Below are experts of layer 6 (counted from 0) of a mixture-of-experts language model. Rows are named router (the router's row for the expert), down (a neuron's output weights, with its number) and show model dimensions 0-255. Each number is 128 + 24 x the weight over its row's rms, rounded and kept within 0 to 255. Numbers have three digits each.
After each expert's rows: "comes before" lists some tokens at least twice as common just after its tokens as in all text. This comes from a sample of Wikipedia text that the model never trained on. Tokens count by the router's weight.

# expert 27
router:141110129138181127066098118101151114103151105090149160106110148114115151116178126102158125126110129088110100143114195122143113140114081133119084111124152112146102133080124155142164108159152204159159105165072100100098095134198144091119169135109104118130136131182154137181160128169138103097113137136151142087122112132127125115145124146151141133117150173105143135148140163099129133126119115100101144130133121120140139130134131128124128118121138141106162148161156113126058171121165151142137158140107117106154065131082096112097138134136128125132127144160123150123141133156152150126127118132132134129120137132109135092092125102118122136154120147128149118122118129086134180124145128142121105132154147152126194151145152112138132121102113153143111146157126127120121176150148108
down0:148180140131142100131087133154134144183108150123118115122182112152110139129101143139140141096161092116122121100111145129142112098115117133112132096104136101117128180124086133134127136124160141125133117092139128146125169148135086060096109099107108135135118141146123127167137099144092160156117109153146160142111141165122116124169116092140122127103134116148131163112123125144127095133077137097153097129138112115159121140130099074153080118118134128142138142155099104143109138118134129166177110104098106124135160124134136133118163107127119100118164081154180120142137141137128093146136135117143080159111147154132109139130131144122132072120119096060114139116164131124113133156111147139132057115143159121117173157128118112072144137161055152185109118102106122132122165133132174
down1:101124136137110143091140122129144167108145072120145132136140055137133134162139089172134107108129136129137132138134118144120171107164133099148130127117107086133137158128137166136078106125104132114113127135143124102129111152104130137118090114122100100158136170158120135126125109102126143129146148138175169127112118157196156092111101134168119153161185087146137108177107127149124044124133103132110143129141109146132159159130127116182138125133115162115104139118124141102107094147128150131123160131134107127137119134135140083113113097173145106114123131180147083142123146110161115117093129141110121217155160171116125166115126104117087096129139109155120084145163134132130111093132156109173094151111162138109115131122150167154145134159125100141129112137156151162118123130141151
comes before: ".", ",", " and", " of", " in", "'s"

# expert 24
router:102131145144159134077126112092141172146148138107144115141112123111149152117171129147139161122101102126114112096120112111156125179163153122121167137116104126135114081092140153124118116137145130126162084130061064119109142161089103140112127123154142108114076097113125112158139107169125124118127155117116151122120134098168141119151138131152185123139140137147139148102135124136091115137120134105127158137088129074108140122129100107137087119179131120155094148136115094146080136138134099091135156105144105104122094139116140154093073132162134117115177147127125135094108112143129128163140113066106155173137113145138154129154130075104174156097109129177120137123142103100110162140109114112127124116130097130128165135149112091089119097131090159125103138097102141109121168161147111
down0:087109146153113159111089104182083136112115153181102117188129127099132144102131148133089138129149129131149166146100114149143129107094122092150140157132099118112133084116129102150115120139101098148087130153128147143160135132137141171133121135118124118103131120117148131134161124122150117193142158115121108072148103127114099170122138125118134117145121120110143144141148158134168174104098116132125101104113128121124130135121091176109160145133116137137096111143162122159098119137139085118117125123095106150113139127105098157104114122138113107141148168142111128134084112117118130117138091114097080059125113146117105058122102116109183163145124118164109202160153122130103112134136120138137097113122097116170133098167112173087138149114104118145130130156185123147168144125095148
down1:109129115146153117133106159116095114134154169110149135084168123135106153158142126124134106110148179128122142121092154147079142150100108103165109170140161103126115120121140102172132130096111133109085107089141125131138180142152145134176130118151123108125139117121150152122091139136112087073147148115169123114130109059135126128126113132087146139095121150126143113145094115110130080155128152112153121103109126133148134127122104113151118127109112129118155115104133130095134153125108152148139115087118094099088114167151127130135112139121104102141133179115136164121121131106182115155151130183147113121111105100164145160105117161129180140129105163118113106079153144070148084165097116109094120146131103157145127090135138153085127088159145094105137120123089117105132167118087075
comes before: ",", " of", ".", " and", " in", " ("

# expert 4
router:138153138154171121164127110131119176131124107170161093156092126153163109140123119157151137115138136146122154142140153142140121112107128076140136130107151185148120130109104110115170120122109170107135096119141108143114062108089143147147131119112101127136139120150164127142111121122119139153145161134118109156096122151078093114107105166138119145098145188122131125103105111150127171148155130165116093114104156118153132122110139167122101115065145106119131108103122088139149118133093120161184111109124148130150162117078091126165124109107133130145108175157151167162096128123167094104093163153090082066144124152099127124079129154132112108151140102107136142135133137090091115140146159160103090142150140095091128116111128105117136137125138129126155147173133141132094127162147112
down0:181109117129145118068129135114152090129143111147128156127146136094181135143148157130112111141148166100127159147096096136136105125116129170154101132094127119167087137129127121124114098106144173098177129096098068158134137113139132121103081141140143117115096166119160098155139173114127151084135099117104098117117144130091146130137146100147146098111158138135070082168085150125171147104146111073132129084174134129116113137107152152120109124111134127141113155115111110139162131148145105138132106116128108087133108101126093128117160106130158110158093137155153126158121166120122128177110097111139142167109141128125145081074135153133118110101101107162154092106064135155154100151140123109124136118143117153109110115131149096128127184122113111166148107155121145127110129126140104
down1:112120115155123132116121117178171110111134166086101127124150163104160139103143134107141137158143145114091090101118096112104200158141119112101146144152104141105141139145126116124134094140111072123103084114145113080125089132110133092143152147116117089133147163097121109133093176151125120128131130120195136074113118095137137160111109132136136116142140116147096120155129105073130120137165144091134080092154161122103100130118156154121132163146107102123093155136110101127124148130100148139092108140133156099108114130132129124138125129150177123110114120156105123175108098093128159096152122099147054121161117134130141076086103148094134150140126128154106110130129113127130062119131139098116135122141126143137139103120098122095147151185115165136096166121116133087141144100105137
comes before: "\n", " The", " He", " In", " It", "=="

# expert 13
router:106130140141126138137121117126115120153133069109129141135196148136119124143136134141137140119095077152105135113107096127139074144081163125143099154120144152131104146071115123127074151153116149134133175115120122114124133120102119096120109138156144123071090160116136164113143134138157137194132142176153102113117122126134135141117139124125115099098105099117112127135129107148148134160128147150113156138124128116124131091123097113153131133133123090135106100130141111153162163189130160088094148154134173172121141107149121097189151174125076127135135089159106153133168117129115093161086091122111171086131146133133110138176178071112097115155129130103142073132087128093090141131138154142141116159107116088140120127138136141141121113123101142082134121105115130107124114117146140
down0:152128106156144103164092126105162097136117093137128155114130122069125094146153137157122119123143153084160159130136132123157154165125079146124129148110160110138141098136132130109147115138093152117093141133166137162098122130157138122098143166090125125102099110117144108074142143070122150167115186155136152145060128169118103142124089137142107143125096154132127110103116159098150109162121133138148089123142117149164139177138158143134099103112101123127154118126109088108129086148118162139133134117143112131093169166118104110159135099115146147098153146155131147140137131131126167129125098128073149122102124125143106117131146125099135089120116123149133158130147074114151129116127122130175113071089114130135122179135131156159117147131142150152105090109159149175185163159114124
down1:126124152131118118144141152129154118123084094160146137167117156125160078105159150139151090102103116132151133142170127143119047143124142096146143146149144129113068133136133133154105131154092171146075126120158116143137106136107093136116115138100157124093172107077109168167145128132149123122132107142098117167164116112144104185122130170116108091118145139117126136126155150169104106106123128106158141165120081090095145110122166160159098129152144109095132094135072134161101121127117131142165121112125127088133142087135121065113110137109105103125122147150133128127103125123111104114146150147094138199125145130151146127147144084167195154114117099112130164143098115122156087128173152155119138117095138113122137151139150142127131145114136107120145107161112119134114122145146125
comes before: "|", "-", "\n", "The", " be", "==="

# expert 6
router:127114128151091153144132105116136136141124083156111135182145119114090091119104136122123164130114117076135151147084114049130120107128148110125146113118099098130128125090133136082152096146155085125134127164108141119134107141154150108133136141134126146094116163158120119148130158119135125100151122113145084101102119110113124127122078119107143118113152119160102117107129100110146196132104109144086113139112113172127085115143146128088122138160156123156141157160180148149119136089154155153129096115139139156139111120110104114154119128140157115132172142130096110122147113124120131109163110120111126159086132118159110133119152128108126146149129100121145115130117111165155200131170094118110144115135069089145208117175146128110092157104119106130124110184121072147115150154149133
down0:130134174100140130087178110128150120111114252124084134130125149116163128134125119134121166134104115099112118140111112117137122136141088100126124160117136163138097123106103132168116156117092195129110146139119158101110158120126112146116125162135180119145133169136147123133115153094121104106118134148114075155119141151143117151165123155159140123135130097127139147113144161112047085157126142104128163125118123109136175102116124135124114153130114117104131112108162140175117176151165107121137156156163152134153161099111107116127143113144117158107132121105155097119130099123135090138133144138104137122169133161115110126099132188104141132136139153102147141157108117118082140115097149136153098153133139164135132154094148142179156135129138115175125161143144164141110109144134107
down1:110151139118132125167125130120193115128066107134162106139139110128114089134132109125119148135121155140174143043157159116116146059120150116139076151160131161121098101111130102134098156114128099085130151071147152094106151128138093152117119092106153133151130142105113117071114145161094107151080160118093136135105107147146121147133115086123163101126118139147129173137123110159126167168097110145136102128143154153123163148152127142132132150167159137085144139096115167146137101119146126133141124099128136133153130111084131110145149134156132127121150193143156112140143161119090113136160092124134151121107148152109138147134137159137101116125131105147131123165132179139128162106153133115109138137110152128118167154170126130134146096158148102116145111142132158147105069122163114
comes before: " |", ".", ",", "–", "%", ";"

# expert 5
router:144117137107124104180117163091111124147123140127158105162125115115092120164175135104197151132109143116141131102084107117127102130085097108122129122116158131144061138092140135161119110152147174137138145087117121140098134130150123132147125111102089147161190128154147113143146113120128141142147142151143127111123132139111126162109129142137156154098147131104143122126150125057115123134131134122130141141119124150141146125120120158098135152089163108112140142104132115133066164191106146119108127126130105158139153111137100127120140113145052178136123125130176141096135121173136134094123154160067143151167100124133106135107132100149106114159123130089142108131095150092137105143072163122137137160146142121171106144113140129136131117120086189171163134126135128187145143133130147
down0:138113070151133114115149123154150132120124158129133145135131101154109158160117082117110098166142118158112128087098115106110144081148095162109134153119193094134138133156149140148115136109151109150129139122115111144131170168097118125137091066136155123108135131157153129154149087153090118119086179112116129153141156165085104156144118126125084124111119110096133137182116119126126175130151128122100143146122136114094098079165106149166111113132141115134163162094128118121144092132109110150127054159098105145128081139139096127152156136114129134140102155144126108179110159149161122088121103105098172124144114133091112081136112139131129163132137136101130131126097141118114132127142095066091144119126164151131125116093125114114118158180098128158159116112145158111118111130117142
down1:132109124118130112093188124109127159115161139096144152077148092108193117118112131104141124114142149120142155175109150137128127071099137161171085158156163131144126136095142135134127113118093130085113098129121134125132105105128136123122196123137074133096094154151112108083126143143118098130128106141146138126118115137105109131130126131139115131124173140110098089135121133108149191128166149110129109093137141128101147124114143104146093117149129145062115104128157122139142093128148166113164097137092160123143072140132138083140142098107133130137121124146120125125105114130132082118130153122128092132119134160170141012117103114130134160100129112117113150123153135108103146125120122140119163151111111128084104116136159149144100108156168113142111102081121143110119148129115089
comes before: " the", " a", " was", " he", " an", " it"

# expert 15
router:181155140089138140099123187077111121152110112155123115143132104119153112155123112111102148134094150120132142090164068143094144120147140152093113061109137106144091172097127134145121082136098131072121126125106092096145127102123105151103119122110130123122126145144134083101163140149117150138125113140125125136133105095175099136133118120144156103092126123110177124149155122129169135121151153119139088150122130145112111157107112125078128110126116124106097174111125150122140149140144155140152126138140131123104172157126148151150138154139121123076145139111168097094123117117099083117174181126125118154132145121148114112125093079093089165080126161086126175150126119116129158139130121109114168115165154139130136097147093146138112114157091122147077130172123093119128111159129127
down0:124150172138151139160147144109116094097095150097144156145138127142127155137113112145111153180168179115181100110133179155118145142149139130109119150156115100159134135150144155113145102127087124100151144119118162094122108152101076071105142101122129063155152132159126134102134139095142132140137142157088142122131155098107117103112163123119134111167102153116139102109131132147144159133122178133143142152098118145133142173127132136120115128111057127156140107121122126150129113132136109121142120126148151068154172093150179132089136149097116185110104118143187134101105114148095151134146113140135098110140112110118166101092111184145143163147128116161138136161156115112171156118147157128149172149082127147108132122117128127134138131114122146110141141084104106145136090157142143
down1:158098084137129172132151108185151110127148121111113156154111132145126126130140148124111183102112131178100102158115084132125094129163082127124133147130141103097129103130140139134093148117138147083150149129126114123126093149098100144152116137150149130124157151134123106099162128094106101122175155158144092112148121124108111127142118127089142145148115110088126114135096120122120090069164110127148141151152157138190152132096132120121139169130134151130065146108124130128129164140135116111135156142116098108097112121153119141151109158154105136123162085080117153102119099138117114129162120141128121110115141131125155105141062152079099087103093133166106115073118133161128115115076127135096130122157150140163125133163115140119158092097156143106090166106161131120165107099153171
comes before: " the", " of", " to", " in", " that", " were"

# expert 7
router:101127105125099125130151121119149126091129146124129123117063142115102150153161103153167142130123117152138116143117102127105146122116098178151145149136148099170146076143140173106155142118110140092126111102089096148104112164159165123112144130143129133092116113113114153147119076133115086094116123103089164141142096129173143124131133143141117184100087168130141161102123151134087143112094149106128188106140127135110159159117148109116103168164162092141104154100124147111069120130104129101161152109103100116151086102120142160100140148113174143141093168136124138104130087123113095152116145112106097123106149128103172113109121145125171113083095104122139148084110142185160115158125100107126108110135129141148137169118146128128115104118132161114130112135106171168139129145112117
down0:157118157142149192119112116140166140117099114148130104143133099123100096151127105132126129137129152114075157141182118123151120113126152106133111113103109135143127145109129166175084109112133129113153109146117129182095182143140148171112136116114158137131128153114135102107146121121119150163129154108136117160130113119129173140121094129133120135128134123100114090108145113151116198122150180135144126122117142115159125123139104171129090148127104153119111130144095081166139151139134140141099124136119108180113111183118138138140122111140137091145080128163110121169104154161157133093117135147108141153144082127166162053117096109093078181129094131114129139130166113135129103102148157148148164158125181111130129141190122130106158102126118147106182146136119137141121086146135127
down1:096128136133101104135126118114131120132127130131087116121152136136160120123121120129172140152120152140099135136189155130141110150089152102099119125129153116114108127155131132153114168144145149088144146090155111203112104124108116126110168114163153144111128073078111156099102116125131119139093133173113125082125118135147133187139081129146121185135144122156116150112148149133154146144111184141157105177092081124107115092112129129158096101169125144131149116137153153123147099161139149109155110125145161172147132161102065120173139146142110106137129140147139149131104116117085154106148073101110132119127112127114138072127142120115127120129090124118166116143143160119136123122097119100124088149122126123180092151115106089137106132113135152123121144138181192151114124153134158
comes before: ",", " (", "i", "a", "ia", "o"